Weights of a small mixture-of-experts language model, trained from scratch on English Wikipedia: vocabulary 32000, 626M tokens.
Below are experts of layer 4 (counted from 0) of a mixture-of-experts language model. Rows are named router (the router's row for the expert), gate (a neuron's input weights, with its number), up (a neuron's input weights, with its number), down (a neuron's output weights, with its number) and show model dimensions 0-79. Each number is 128 + 32 x the weight over its row's rms, rounded and kept within 0 to 255. Numbers have three digits each.
Before each expert's rows: "raises" lists some tokens whose logits its average output raises strongly, later layers aside; "comes after" lists some tokens at least twice as common just before its tokens as in all text. This comes from a sample of Wikipedia text that the model never trained on. Tokens count by the router's weight.

# expert 5
raises: ",", " and", " in", " (", " of", " from"
comes after: "|", "-", "==", " in", "===", " United"
router:121129152165174079059174148103162134096133141126197190166168160135120134103083063105107105185174148175161153101167140214166081109172079118154131099065077159140154177104159106120144137143120129174101132042152109137136150078128146101117112171
gate30:130075108173095148165113224193117136204116111072120134173169083169113139119174137164081106109090179126141124180087146153062080188125163190088069108182161187155077090184116101101102144101158071150123134104112117189132094090084059160133179194
up30:116140100128146137093166109096128125102138200151124101138101170095033178086071143162105187134120059063183190107184124096155134127112153096167143111074107179139137129106168149145173103148130170120105156145121163106096171210150161146157135109
down30:135131125140123087181133118145152157115114124178142126143074128113066107121129147130145103160083054133134128138140121144142129158075171091114148155073123093137175149081073154146111138149116163125149187117112135088123133132138121094095130123
gate31:128116190141105085136173140132120176075108147136108178167137138132158123142153109122129119197149154056121098122168107137113141109158140147095116133149130130122153090134141163137139126055140091105093128147176103064156085119121124104177168142
up31:194104173140116138091151098101113097072141110158185168159082097197105160168148148140166091195169142095153136102113165167132102108127102131093146097152115117063159111120159158143173161157195043158112129144143147119139104080074094131179123154
down31:195145127140168096161174111123094194095121143120146127116164109102142124150136139140086120093130186142124147140134096158107123150137050148110181098080135160106115108165133162120148084090122056115124145100130162085120107149180127138139125151
gate32:165111121155125148134161120115154141102158142145086109163147166123144161164134128166134138127124166123115144141154128157165171119154120124151157097040140133109100168114162176162123125151086191178123124219128165138120155147108075172141160130
up32:148185106185120112131092147137147139104122194119157090166120135119078113167126176155138111147157053118144110109096127132165093094035121102137107154167138119136161121089103152145127159095207142119134145161109147121135083116193103155109114136
down32:147105074067164064108117165132136141035130145171095084160150153144117137106138136118153074095134130083073166096211130191136152106142085132155140152129118101145175163103134091116175072102141111155167115127114116162126170144102119143166187125
gate33:107107080161115200137159129061080125115180130149109128056207138127141138168175095123138141139128100129097156211155154083150099163169042128189180092060196113169141134067113189119195136114141119178145107169117101098095115157155105116089172081
up33:100148099134090099162114134105175136132140150142156169168128148085102117151104180105147142063102166070082132103132151134102107153144147121106191130098139080136121093123105116114144199148101055101160132125176160068135128096171135084149168167
down33:125108145157164145135132150163099075118104129098103196113168144097138095118167090137062096081087100163124162153149160126099098117128122074134172120105113125145194072095170127086130135137119140103118139148144176121117124128137038129064155125
gate34:115139069102085227033168082061165136138108096115147101126095085127129152135125108094143131120109089117111148094131122140132164121120119170060116059134164144136157127160137126128146126100111124152170158144145136101145155101112151098140134172
up34:136149137106132104128176096163067121087157084084141167096131071125075171141117159123116158043092161161142141163092188165110117095144180095122091119133108110152241123103104131132058167105101131139084060135090116189178102153095156110106098103
down34:172126136113123064153149125142129112128165163180192153064135134132133132066161165197134087169127101135159167078162138130161083134138075094178103103109134097223112113077136082088112115101159114113163132082178105118129161119207126161106040101
gate35:123185138140123142119184129141175150173100065108154049123158188145085105095077101096144105091188161118172109112170157107197083154134147088086151144133148146150185178102090109161125160080136068108090096136118145125141134170127118066145135123
up35:160060132088187123109042128131114106119183216122163108118149091112146107129142114140169097167099119120113121171158103104127163105164080151094112126144115139049105104165204161066158088145117151145154149139056092146108144116113137117085098161
down35:127043142102149135100138076129117111125180156068138091130114120132084129101143121076165093110155123090154162102123128118154153194141139096100176149171102131140165142136144182164104043201146127160110110137136086092107169194053105109163117167
gate36:103149111137156149052160113134127135132101142090172115115156085137139127130136120118202109082095104164145106113108165119138081152128090120176188145135083119136126131108089106083108114147112166080173140125128101123130157148128139182157124135
up36:165097168153127088116091159137134122093157097146135143149130148095070152125114119188206106135163122123135076095105126147095137122137110162143149133161173161127163111108146146188140132121166140141122076150122140102130161125089088030132111133
down36:126188201128127151093104128102125138136142132159173194097076122131153093157112169118111102144202167153125108135090116136087132162097081149090181148199129075192059179105129102131161151119091167132191098153112127154131152115163139061111100124
gate37:135113100143175148147139140087172089131121116143126089141069117167125112207119121129133072145095155160125141173144064162137094094129115134126137159083139174117166183110094159162107124095152142125137085166086120044058081152098158112132115114
up37:196123107113119157118187125161143134140138189111083138140117114164131121178140149095148096118129114131131171137135097019149125117110123101123146120143183102073110161156073166131172079140118114107149146122153141145093106147136110123142124089
down37:154151182135123104098162136129107188151078128152109095123081153103138139128128092131162136113126071067112128126150156109116187125116141159176099064145160063097142101099090107122159141082156163118126113142142162142179087193198147130145170096
gate38:131110131147115147108147154147136136207128116131098122143107056171108058124083194129163182115159114131110088139117126102115148108076118101075121104113105100136140046146128142105132137108159149131113107133103142106079112196172083126086165164
up38:122154138108163112112125109141117111133123088157112123163124185119081131091132138079141168104151131169138200086146141187087162148144073179188148168076174090159077202118146168144074140175137166143161090098075108128114170070137195180081092108
down38:124116163117154188126109051101079205133161089132138175220126125149188133146105114109121124135101122150182104078120108175099104191103154117106128127102097149128151111136130078128092129141092162119111098120077133138187088160105150181136147108
gate39:133066102162163114126107160097165125109119168123114118128134154150154135117097141137119122182165196087182150127153035128113137068110098137118132091082099141112124114082092168147157109138138190155084143097159084073195211025118135115098127112
up39:095072114159106148159171115157153104129173189105147087095164119151161136106100138124126091112130151101193134144150112083097119076143102185142197129130090131149112074130152126173103095104145148133120131118181073164196191133149133119114153173
down39:089146115108152106123089141135122221060119102123101066091157136100114126132132125176153140084166137084142141156153128142174121119128077121169144197126133220094118192123117131144127173220127145093074173043126102116116131153124161159131122159
gate40:084150118118147166136129145097155131132112125095156146164121168147134203160140164208147175169163105168106108156120042102134115079143103088082125091160114135120116127139117071116147102143151191162147148097195154092095129086134122153125121124
up40:181084143132117179159157089178133115112146092113143177137111080155173096160087128179145074154139117158157138098186106135088153174097110171138163105111092104151149139142162143154156181081121156182114089145122047069170096171157110138111102092
down40:150176132128128126120105138094151202150162117167156125148106156150150178168132137109087129153127168133157136122136168152119070155130152116168132134134167061150176143106118139131141156123105106118071100137124090085135149115108137090100141103
gate41:099132086205113146144225152159138083132099128122175155141144129174191152135118137120122141121161123143163125101173108107167104112183174118149108109112154107157177108127146113145118178139136163181104189194110079080101160125119145113172130189
up41:109107132092100123083076162158180141084117075107077108138091105121121140146176091060126108145117166082129107153131168146058203134109080167184154123145131157143136148118178162096085077142132115214117131085149086081164154143125130148061169081
down41:122116097100095105081169157136133158079110119116089121106064132124123101042157108123087133079092146134130166108094112103157140163175134107148145071130138133140161147146117105096109106098120150109148131189080114107157135085156101064087156125
gate42:173154176080174164111144163131158191139116129176186151180093145127116118133114103094112142131186099092113103190127150086108088151129140145115113104097134108137145094112076169123174108120116088176182179116113119110080151167178187104099115120
up42:108172155167086065128075114154091112127148083129124161136143103138186116151128150089084071120124170145171131104124092145126112106147133185130150078100116154120073138150198105175112171154085094109107151143140126108162077131130134124119125178
down42:143106128145190106110145149123129073181153084126152082066098134083136157114110117065102128141131108136183110171195125174127098164122129160161164132161079106193121154171102086129097103191138108120135101157137061167126148158142118152190101084
gate43:130095147109155091131111134146156146153120151174163177151044092177146153164095176105132130121116088139103141131042109184142161102163137114082140084151109165144139194109118128133163137098085146157157067055086119097106144133095122101158140157
up43:137122133121109139124146074084158086117110080136088099104151148120092077142089137167107102107108235139121131153147072123136107153142086079125111132147145145096108150110165075163118083158119140069075123096116107133080171157221088123157133116
down43:086146096153128118067086147103131114119109167160146092177117104142166140119159114142134099161176121082185147200105140124181155117108051125096183128140110141088113122112175112145152106126159117142085070063155103126173135128072122171078072127
gate44:145084146086112108090115092115159122146188162128158137129160109162122114167129138084161119128155140122165094099117128159183145114130139157125127129114121104088118090141156154120110124120085135079073144120104082140156119175158127053090088163
up44:095168097109120142139113105150124189105087117106168135144136136112199119115081190110147088091161173124134103195162109122117144089120109142118210132148106073093127167149148109089109134090129137102106132121185085143094122129174143170074090145
down44:107153143139121087127134078175174174162125137065120132108101118112141129051144099129117146155133104093183141091107134186102100126118095114131118172116179103135226204151166162150179133152156110066138149135074161173170243136156129106179098114
gate45:139130097193076113106066091076188065098119117138164090129163151120108125190150087156113124148117124144135174136081124128115112139184099170075119133122159119110209188064127095112096114148176133136139162073155147155077117123145153152152177160
up45:136178150065161160138091134112164116007154154119190155080146146121118162196121069144135129169133119100105172106138134115156115113076118079185174146134155124156174151115108097136181141116156144072086177155108128145119141128169158120153155108
down45:143124107142047094067116037103100157042139167133112125119094092125070114161092139099148126191211208137163098138162168087190173160146113169150128107123129163154165075178130077170176134123110132145140091173126117108134122093110124096107144088
gate46:120107149189099168078131119126155126118102155210096090204148170119106091108113197095093165152168106156098149081117076200108164155113161179108162104152131038099131104102164108113159155156112126136119139046141103102100177106126138146155130114
up46:127111124118089128101125158157087131128091133184176137180142186161121129156092193116117150175139154166116124127130083145080158104153151109168154093156104041041088108132135138129115167168194116123163185114121085120094140159119101100159125158
down46:142122125114147146175089118117103057137093185079086167111160109104135075129190128058146106156176124141135110144136116103097089066105171157090107106153142164128127058182171135102079126115176180110124113111096126113100110131152189049124227097
gate47:191137152146097081124147091076152139131197143148101175154155118139142116090093106137143093161123103157134173121159174098159123079093110165142155103116147141135095124099122174173108170218117139111097136155122123084164131177088138082125079103
up47:182139113118099165087139152100154180100173172086111212150132103119101086186171128102112107129151089140153173102161068151159136138158092121110146108106156172108124176092107140142149139052070104079121170131123142104114133093067116140150086118
down47:130133147093107121115139096151132109123184136153151111132122072148139133055157148110109128147169116125081130172143152136126139049126144133162127130182093140158171163120087194171083143105098083115136120140143174070126088141124120102060119087

# expert 2
raises: " (", " |", ",", "*", "^{"
comes after: " |", " (", " 1", ";", " 0", " 2"
router:132109109091145108146101145152138086148143145180127147159136072160120112102156126161114119114149119131147129171150111116116134093117118111131082091142103172122127199139130143119109157118092173100102159153165097174087122096127234042129142152
gate30:089075105102154143098125149129140101134192152098169117088147154101081105113091157033106116102091150121169129149160098108128086148069134184120125133142092126109088115143076141111092171159142119160150146086125142129091137152090132151150138112
up30:171112107152112093154131116088096172146139138159168127124133093111142170104117132131086015059185134124108148166187113180161162129149096093106120137128173106159170150091184122152147090090179088123087065096114097154122111136178123153108195124
down30:169121129075083120109080187113106135105128102131150160109168172110170108129153111090050141140135174160091117078155101122162131174125096137102130137075127082119119121097152142138200061116098089146111150101117134115161197141092098176160156154
gate31:147074142129082149184158155171087085082124154067137117160091081171121132096113154125127125137150072174126157112131130152097114141090101109169151108134158130087084151135146104109144114145148157092141134104122111128193092122107200157163121102
up31:115161109160143166152125151105168091107073118094131152121085155209128136135145129142164163162094100144157124084149116109124095187150105095087156097109179150100094138098165135143138152141100189144121173158123142165138131102155070100081151152
down31:127134135123147168160124105087142090132081149056121183096111145120147104122133180094130102133154139186105119102129124088140086150163172140079139068162089111107137115147127147146123156149095119147171083118101133103097128121152115180082127148
gate32:139119133135094179108187177125161129154155091147075099160155112149103141182141191161169028107165090188156152140158113132168164084175090086120124108064130129117138096139101075020145135186101106102176142125120109134103092125141114104135076165
up32:116090093147100143125149148150117079109098107181124062177139116126120112107130165171141116120141091144152157057153115146172133149172137163140099070056168144158193168149160100091113144157137132105181117110136159096164136151156114096166084124
down32:128139160156086157103156110144169186139132164196104164133133105104121086085145154090187169108147099094093134192148079051087114098133069159129099134116166163098074139090079169103132120140125173094175090169149121103100116166143102138124166166
gate33:133069139157074060166149090082136104101160112096145135096150154115093137084136090107172127139099092114139117099142136026129134147088117140074124063136062158147121159105114156096089174167116126116104133169154138127065128120117165184099149143
up33:066162125113106174107144150157143157069056165145135128166141134089180164118092153166109132037091169121091127139106128132137104177119142133171107133175148131129138120197130115147140139105111106134125096100107099074202086138138102143129149194
down33:202119169130135154149165100095130156117118104148135120144131118134090117136091163117111133207111138110139133147138134131075130106114126176081114166183101116100135105110169144161171093132101131124103110112179137178083079105059117093120154099
gate34:100088109152129154086158077109120108133118108147132102129033105110136129095123134110183188140103115122152150122189116166057197111076168175120130152140156096127114137121137163135139173151122144155097148178104181068114194106175156130094197105
up34:113136166121104072139154088100152125123122096150102147057108142093128159132148092115127139154131167142109121141130101123110114095080122152111175077141124141184115118105173118092134109138079172094087093190137118107132145142109094094130145128
down34:117060142090177111143148084111161095161175145116156154095092118071034145125110153143127179139161117091104107147119121107187139110183115119094081129156077094098165096103184085205156130221159148108090102138121095149148109077106170182148156129
gate35:045144147112089087123156118110118087072124133085127179111153104181151132130150122153136100085142181184106153178101127100016112099132131145104125133108142123121124160138106116132118141128130149137126128115108131182111125112093132097141098114
up35:109141098128165144122189169149116177125169163112141128110138142162128123134109116125166095129110160102133116084175122150180157144155130122151160106148142153114192106138168082079130163096182128168118160127129125079070151163152145077186178138
down35:156105091095072147087136164181110117124142136122077153121156126123138102095074120127144154092112144196140173140120146130119114212062134133146158187105079121161148084165164144195107141173138168142082155104146145114129155083102127104142144087
gate36:143140086146154112105111091160129160122240144136099167122100157128071140150136143108090170157047170100162071125112154134091102077069107144157113159090150155076155151124164169123055105105169162168181111185159162117122152116111176104140159127
up36:136119072166129117154131117095168123150126145087098078152152166150126127106143159127149129130131164136164128152095091140146155138125122164153087117115092122176100145052136119143198098112105136053150148151163158125119148174140139183108093141
down36:112120124088140164176072143128120142112100124109150068135097152129124122161111102119131134112093181231103080115134102093125155100096115142103129127173108096118124134146172138139138174091054129155134130174152225127114143114149126134089162087
gate37:226101167126050140104109126102109140151153142114145165112123138146095127078100112096110131139123159140176160159161129148160138141156095101114136066150168187119181129115109170097126088108106138128122150135099121128134075149086141058185121139
up37:194113074159125219170130145142098084211149155088136170206089152133136131088127137160147120061167145110134173124098123139157096162131141086146129167106173141120144125164112117155115126163136144132165183127173118120077143147115074167119120118
down37:137111126106157117144100186114158160142110174145158064094121090177150132135090144122100150093141055122121136102130098145086135221127082118153140161157093145080172128106157147135125100145156086109132060107110129093132199092133085054100138126
gate38:167121147092145107158145098117123112111154097114118196153077173123146200083201096145128138165143113128124127118135079114142177085140132156101126169211110113149171100141102114191123184131130151165175191058149158104093160130115136113085151144
up38:138150156172114135133190185105140114094155137168164102133155107188073111100116120151122097101126147114149076132153165114194112181149107074077079134067111118077143137163164137131098070154093064076106095184139134171161108080119125174089152089
down38:161154161107179112186137101110175135064057126175123159050204142166073105122059139110197127104111147156107130161138081147136122093158115182109133125118145070096081130135165073084138113174154122138127136191134103098094166114186112166131156157
gate39:140163136127154105056128137129143076184127157128196144104228112118089116112134183101164155105108095140138157102170165174137109104116154096145094087118095166094144121146141114180144196125150165141111105135132171098081097121085131101142129138
up39:101127111119146136174134081120182115140174135162124126080127204127085080136145135103167137119083172131080112113114130142146158126148171071025138128118098099130097132075142150130168112146149120101144090081120107151109196147148129087135136168
down39:168118154153128098151142091129095136109145115150111109164158118164198115080123098167148158150140116186177129128163128112134150201152153083138126172158094116106120142065148116122104147142109117111181120139153126161107079151092178095122131125
gate40:109154118098120154101153105148095135142151159131047119122161082096158124148101126101146161109109069120125109178137115141140109115114101178100126122117142178164170167111157137158145179125181110127107146126099113108176043152148097065076071155
up40:106098150133156076154135085104076057170097117123128120134140138127103118114114154160087110186091219147151114117128131080104164168140135152133134157072090111087113123207116148137125114098092106127185055162109154157113131077156117129104173105
down40:118119188127121170133156121094109152140097126110092144083127077128072075155135134160134107115154102082134122107109101099086169062090077166133099082116133147132095121188144147109111141110140155174123115119129088150095094119056150109125169192
gate41:069100124132159039074083101128188124107180202144153158150135110140146108130143174162100156176093133167086151107130091094136110111109097139166096096178076156102088090121158122159112192106095179147076137099092131089093129111066133106086164121
up41:125169148150108089147165134163163087133131128149134108143187118115092143098089166091090089171105124131110153148163134105116118124091115146078086147068131136107172156183145145087150156159128121171218126147144159151141133173094081148109141143
down41:123165131102149119136142086148150175143174144081132138155069133183100126069082124112141088124151092133140066111181145094130080126145093134157104128112185125124142075145152092129137179155095146150139126114161168117143089120132108153127120153
gate42:107086114107124136121137108109123129155208103127130136130160141119133129203075087108124085089088111116079192138134140143151139174138102102139167109176129120094116165139142152204124137071132155081172128118192068163116091100068146123120030153
up42:087049127125058110135085102085089167158196090100129148155154144169118111167150119122151086110158088133057130108108121164133125125125089104097145132136156118137103150088185158123121140126130123181161124145116058102144095094060178100159054085
down42:158168191100122195153150119116162113153088132166200127143163107108116118151160139113122117125098107136151100129094071140206162166160147139138122140128169120075059137111123130125092177142153147110172142117116137168134087144118096129161138117
gate43:094179118111121115138077163176128160085081091138172097100133132144198141152107124171110079165096139197147130109095063152114062117107095196096105119159106132166176120159098088132097113136133116147080116127138111137124133151126111168064129178
up43:127103139136138113147119119134129168095225116095160183145152143109113116131135110124155116103123160127149121132126124135140120199121177077164127127107166113125172172073087116062151127163134149146134122064153139146098122110053157162085170135
down43:189139136075121114117122100112159148221159152122166125104114148149123132074137085187053132129159123181107127071100161138048140139163146095161126166157088146095088102125078121113098129128107097190101117094083099077198097135077143157087120086
gate44:140184129079088132147164116172163143108096105095097144198139089098168124088131095119141172154081132127178162137069147150136122120097151188085172050142139161069121129133123168103169165123154165127061175171083146148141193140153129098125112156
up44:141142120107103148119177121089118116115083152101146079101105154159118140159107119145182104126076116127125133151169118153113137154133093063140116114106143071156112072129144101179126150065118094167094176114118155099111097121109129191113150149
down44:125106089166101135114107110151192094116140133141165121124133089074135159153154158121153047115109071117133078103159088115106116175096131155114129177139124056117129120176185047109147133117114068097105127114151165130049152096112114080176149159
gate45:125149109123129141103158179147129132122092162200099105179125071125129128132122079105150078098150120118182048119119106117127082056121192185144054148149142063100097108095115092147157171086183124140104138126106163143083155117126124153171136156
up45:142130125108103107111119151124155151137076185169125064092169129096070159169115121135126164064146114133127109120126153139122103114145187103105096145176141178081160106139160074125139179149096108164170119143112115104122196094143163143116106115
down45:064182124121080046067108124213131119143144125163165140146137133171153112154149150116147163079089068085163119140084160153105098155094121150096149078073170151159096113097186115093136159179149109134137074107115183183156164114203152140103061174
gate46:085152200143159139130114152126100087085104170162094134172177150140163116142085087064111077133147164062123166141141126118141076188088082156159109113105103122101125147176104132120199203098124131112178154086134105147146124124117148147146121103
up46:165110102129165145084150179119176113147108116131132147152123085098136105180121098165118109154183117144164131089166115154148130135162176108129176156162120125131096129081131152168070101132102144150173112139110084175082106132129120153079118106
down46:107143108107096119117069166149110156135133118098101190195183139189129086098075159087089094152114114127138129161163113115146105198162081192160155140166117152070056144174080134078081127144126106056123221113143024149137195145139121097182093149
gate47:084129142153057123134160116116161130213156106122117097125144125099159163124097110062146109170125127143105159139127127155136130117106106126116134134169107143130130110122175130076090152112147118127126143149125094109102159034014101096113154181
up47:164127151115128079152131140137140128156164116159089128104153109159081102161176099076145129155137122080103107109075117161119127148125093189073140201082068151162094099110097105116100085125085143126158066088081132159116132140135088107180140120
down47:118178125123150118107120172128152157084098160151123129138149116148131132163118152135195120150118087123140139099109127133141143144092135120137073114152132133149111106114131111138111110155163149121148155151169139119119123100092142116126090120

# expert 1
raises: "\n", " ", " —"
comes after: " |", " ", ")", ";", " 0", " —"
router:104133117110112173130089141173087087131124151082112109163187105120117088173164142128106134098153151128169155134097179063137178117130108085118094168110153100108123090096132134165104107174135169104075173059159104116100128120096135085137137112
gate26:082186120123186098113180157107068123147124051139128073131122121108172136146177160110144118167089169096084123158070128173171155138139121127147121148107161124151116118077116136079099108145118163103135123090131099161117147112133125085171142076
up26:147094127152151113148063166120158091153125135138138146152238102121104125115076129131159206130179219069129144103147148139113117154172093114157102148124162148120122097133141122114132110132139149141143178141124175053127100146129098177134105145
down26:119176158164106101088102150101135151099125130043098136175030179118168112126162121089123114130126141114145093161087093129189081138121144169098092137141055106124095148132152123079168133114107112145127188156089151108131125129102101130127117146
gate27:178134087138154162123172154114123144138127111162130099173135194153139135142131178074108093084132128120143155105133134138090159085174117125103165111137127111176104138081233160183176044182062124103122109179136131199110128099109156108140160096
up27:177113145130073062223039166125110122146107127160145120146116109164094125174125110114123123138082111087167182145125167130159155102142150116107134153114161143079129078047128152104112086116113178071121126139119113166117118132087087161154154125
down27:101129151145132156108169112110111102128139121161150173144148101107088124133144145101180135116154133070081104098157226167105086112096178101164129117134136082181097159141102125043115158109129132041096114114155133124137129158162090111086165134
gate28:125133106138086107106187139154190063174120093132133081116141111116132077145072118136114088091159171075161138147120164131141166137133154116058225118183132131162104099100145115149139148139116100089120085116171089154091111118178137120104101176
up28:084117121111111222101143134173159146155133101159101154142111094127153145110204124101141124122162134144120130129164117103101123086106112118177148042134099096110126151135109084131140158101126184168147183140137098090101083129141140140094139131
down28:134178134102131135165160080196201069096055132113113128130164132112077086177142178164152107150145149105116134144115160086096129093131153092115121185129163114083066155077136152127150105143161118160173049165208146139172161177188111115138137166
gate29:157077084151086101100154126111069114134175149160127073130137161111123102101101134123128057159137146139124087152093136131124136159076049117116136166094144163108102142122067132127202123102056172099161088137125133168141121146112142117078186125
up29:163126145173125158145108171125128130176132187169124152151142144086092148112164158124112144098189069111137108152180129145055143072153116124148121171173114087129141127159132143098105154121076134178073135123115079121175102100150114217137120168
down29:111094162084118143136168106097189097164136137171142179103097079103123092108157167077084138123189127166114172119138166142148149158139104147145147115176159166108143123122110143081144116122228126204151114089128142110122139079131146119074080118
gate30:138098120127182207165092211163142107153159103185087077118112120126145108111203169185113098105084120120158129187132128129061148138177128114097120127137136129153115092063091166124093135085123144181098154062116139096102089102113158205163082136
up30:115141126145141139104181125105078114119066109098150147111137072192111176147101120126131163131141124103119075203106140165119126117136095182102148082123151100168143037157115150188102121098082165128187115186156102096096142114164132140067187114
down30:138163118078110143157149175086098135106119122097099122176108151131132075123104124125092106161114075129140098110114104135154148103234131156127158132111155087140139143113125121094087162201111157131115157158157131175106099127122095096183143128
gate31:149188093143100120142135152181167095082118144118134085121155117169131116135174118094064106065131089112092132148128198117110117107117129150080137093117187059125109115130092188125108133076073111152057163137134113129126143092167117111094158160
up31:115181131131078158111168133111136151144125138067166160126147123180176163126139128133091120156144133124093119123100131127067066154079159177086100124108137123139143137112124146108122107139119098122093128113098090161129146099122181087137126138
down31:116096169135095129101109142163101129170098074145104145149153077144065083163111127106148158149198133151135138175181118215106103132155125111130126079140107158198110100090073106116135072084129124053127087143199065147140127096142149130176144135
gate32:080237101119119117138175138148157155147142142125125121156124130112107111097130115021133085110124158100074067143166157077142077159056134121179146188177063127161151075099135075145207183132061132173093103096142099131062095108145130155126143052
up32:153085118107164118119120136162087098149136134142115152133097144076140145117113124087104063143100118147106148094137053133136133150102105083129131151131110116112137102094103123142105201167186118141137101147128077099127165119057144156150180146
down32:133116120205139123130152155176057122130129133154132119104177126128152170083077107119154110120090178159079147098176124116083065099148091145041116144109122099149102142135113158175103142145154011113151078104092150085134126095123119155126118114
gate33:166148098148140155173163135149147137126052121131171072120151145118168142109121187159154170121059113107164101117108114171158114144094119194122126122124137123077112090184101155084130093117173137184195126120205113065127157121115168093152170110
up33:144142092136165173075113146115111077144152122133124132158114176170168095124081172137092151134042116084161069146144096083112118116144098139060150112091199095098147135177109132147153122120163148151185133139191103119159143146131118155174153078
down33:132126100105178118117108072134192121107115149129110124145093141162185167145113124092142161108152160143093069138113132099205161121117049127141096128110150112118127119080140072149114144103132138119147099090107104133113136132180098149121147156
gate34:143132137156142157140098080076107144152177167185095083126125153154109152206062083140124125150183176085091161120116121061144123014162155128083151141149167142097100161119138139134193111168118136141084143161141146143079155134150169170167154181
up34:120127095132087096117174174118081115182116123174168136237113182133137180066147164097078144108149122126148166119146139139176206132162171114109136113148075159027090137143125135154083098161177112147156099163164103138101116147132111159086149121
down34:152173160140163099041140102150133165089141162140117170127139130096080168159112103080109070146103149125148093137114104115148098093112106138149090145162090103133158131163097110143134127112158150068088139191131132103154129139119176134130135174
gate35:177108136152118138121135121133146111159147120175134110145157184124108154127124144151105133155135116161100196092141114141147159150159185128173136140118069172197159133114119135152071165178110126120162147137094102111130115138125116129138079152
up35:148170110118158092107144175181138169075131102083069086180166056107080119131117196144159096091090105132097131102181152128096103136111102106165111170112136140208178192200104173144159165094147124094110118117125098186157117155152180111122118164
down35:107138177093134123173094065112089120129138142093099084178164149095107123128141182159105090108095107144114115171118133150094182076137068141134146136166116080165155118134126150158174144115145095158139175152145156132095150196187128107145174121
gate36:076161104132227163142146127130103125083104117115124103138143155133072109148092177150113161167088132140126166139148120115079119160153094135126138085133130157131168137114076124142145149136151214131119139075109135127150153133129137126132121193
up36:148112094142153082130134173137119143129186158135235152104138080163100136116096078154216122149178118175159102100150084128112181148145164098127132162158077088142102159121125102173069149127110143135147159160122108104165123111121126151211091110
down36:075125157134091177115122161119160136156114138120153187158119148064127130064160080109069137120135133123118158125144192137103161135154096147093130127086078105106153157196072076123147110127158101132118134155100182216122136147108094122109105116
gate37:071121124154167169150092135097145132201105145112136150152125138118125091114156144107093147138146124181132134120097080096132151154151141113163120101086156145121139062161118142116119153226115145193125161141126101131117053147187154102104133103
up37:113105088150084129128121147144145093135131116140095135076141120121115133154185084122163129114102124109183099174131179117142076146111109104154112165140092185178129090164167159147060223139119074164131115133156122144120142128145104175107125060
down37:070087138095127111115107074103138127175098138083116149100131100148184106101095125094165099155150080171114160144141121085119172069154117149122087167166141080131140138100120133124133160134080093124182126102166077151070158212087066064149072151
gate38:083105147143140098104100094166158115115101137155144153080115145146095148119170085101169209178111115162125141121203100109067143052115153126090117129120134146175126113149075132151120146131098119146095143076135091133138149115131157099125087164
up38:149165108072113126117119141172114153169081077124167154146123108104160132153185152127113082092109129109100098133130101114095155157217126120142109156151145079102170148092149083150114115127190084091122103136175157099181161078097109129066126154
down38:082113124136132151138088105156137147106222048099183145156103104150174058106141142107103158076169184134114117147117018069161130173200133148137071137166180153145101176127103156179149110129175098155128098135109135115173134110139106093120139043
gate39:147124104144157126118163126100113165133137137079152138158105162152086131130188113209114144164134122154166132146090129114102080148157140114091123132136173185119132110143172177139147090055085070143137110139165139173095138123108186130094187043
up39:111143140152182149105122116140169135137119169089100170153095122150111089131181120145093149160146093078164111143185119131099118094148121121103152105100173161085145165130169127146141099074087138142131026102158126163116141116097197157122115084
down39:121163080132095144144124119195101106168106173111099118156133117138135118091114124141114125122121139076091083115101161122070168135134113141124143087140160174200127204165108123160174147166098144143163085144156083082152162087113070115115110158
gate40:132086145067147189099186132132062113154120145136098086103108152074155095086175126092107108107184136104119170119145187106107202102087117106157114073091105135141130174102098057081159192129090148150153118128167107111127136106124103129192085078
up40:156126149085160144145091148135151050132122186116157169134107149064091090155075071075118134133118148123114174191096165152155099143093091174138128147139134172087171104112103114131147133122136166160110102090132133113162098162127138156138121144
down40:131128156163111160122139134132172161118076083115172123147109138128111118123160074112092100099151069046110060110120139164172077131126181104183092112108184110141142171141147190208125071085157151072134108127161169082122160113155108160090115124
gate41:104121111086151099184133146107132076102092152103140167105132139153087100129126167125065105104170139153169120120118154150146154146101122134132091087107100180103169137155109096093157159070106119144093132129134175063146156116172085128134142130
up41:078174136131125113114099127123131145116122155166139162176101103190063133169141090144177129124102150141104078104105136137135174216134099092155196160154118095152113152006198153165147064159175200156097102141099102163121075124099081141142154152
down41:147135120115141108099130072177145152092084125160106113115131130138130155147179120163184110202106182122135170072137146111145112127118110131117137158141092122130117178091133130169125137179138164116133090173101074123064095117136121144102136112
gate42:169090128157188137126090180126071129187120138124149149163168073177135061094184135082110098118131133084117116090175142145177215131134136140136142126066103135161157030121102161120149183065169148133127114130110106138172074164142125155112104135
up42:163143122112147197139125120200128164216117073153188103108137109132129139110206093096122138103149137076106117080174097137145140102137091115124158146087120123168153081098122120085108193130090079118204153138152133104166136125113101146098150128
down42:141155206147150156131154103123155094184117126149107129072110193185157170147109085152064127113162079116106112157133118108151120126142111076066100101120123134093184164140110121091121114097098105124071158151142130176111159132090093186042138088
gate43:076141085169118140147071130179194085121103156173115160172116098107175129110129122075136214175088152094066161108121220078159152138034128096058124113122144109141161111148158102141171136148107105059143142165113087138099167085091110148177092138
up43:164117150083127120139169106129109119114141135123150101098148144157116132115111133120157145142102119175148101173152068122114115118223152147135143121130099152090176110096141198151056158131146199201108103093188131152134169117155120124144137119
down43:102139094066095094146114121124035162151151116179150106138139156156097131127135091138101100115157114125115130164190130152115119116104108119126126101167137160163119152114051182095094151177149078148177142126118174142091065100069101089094122132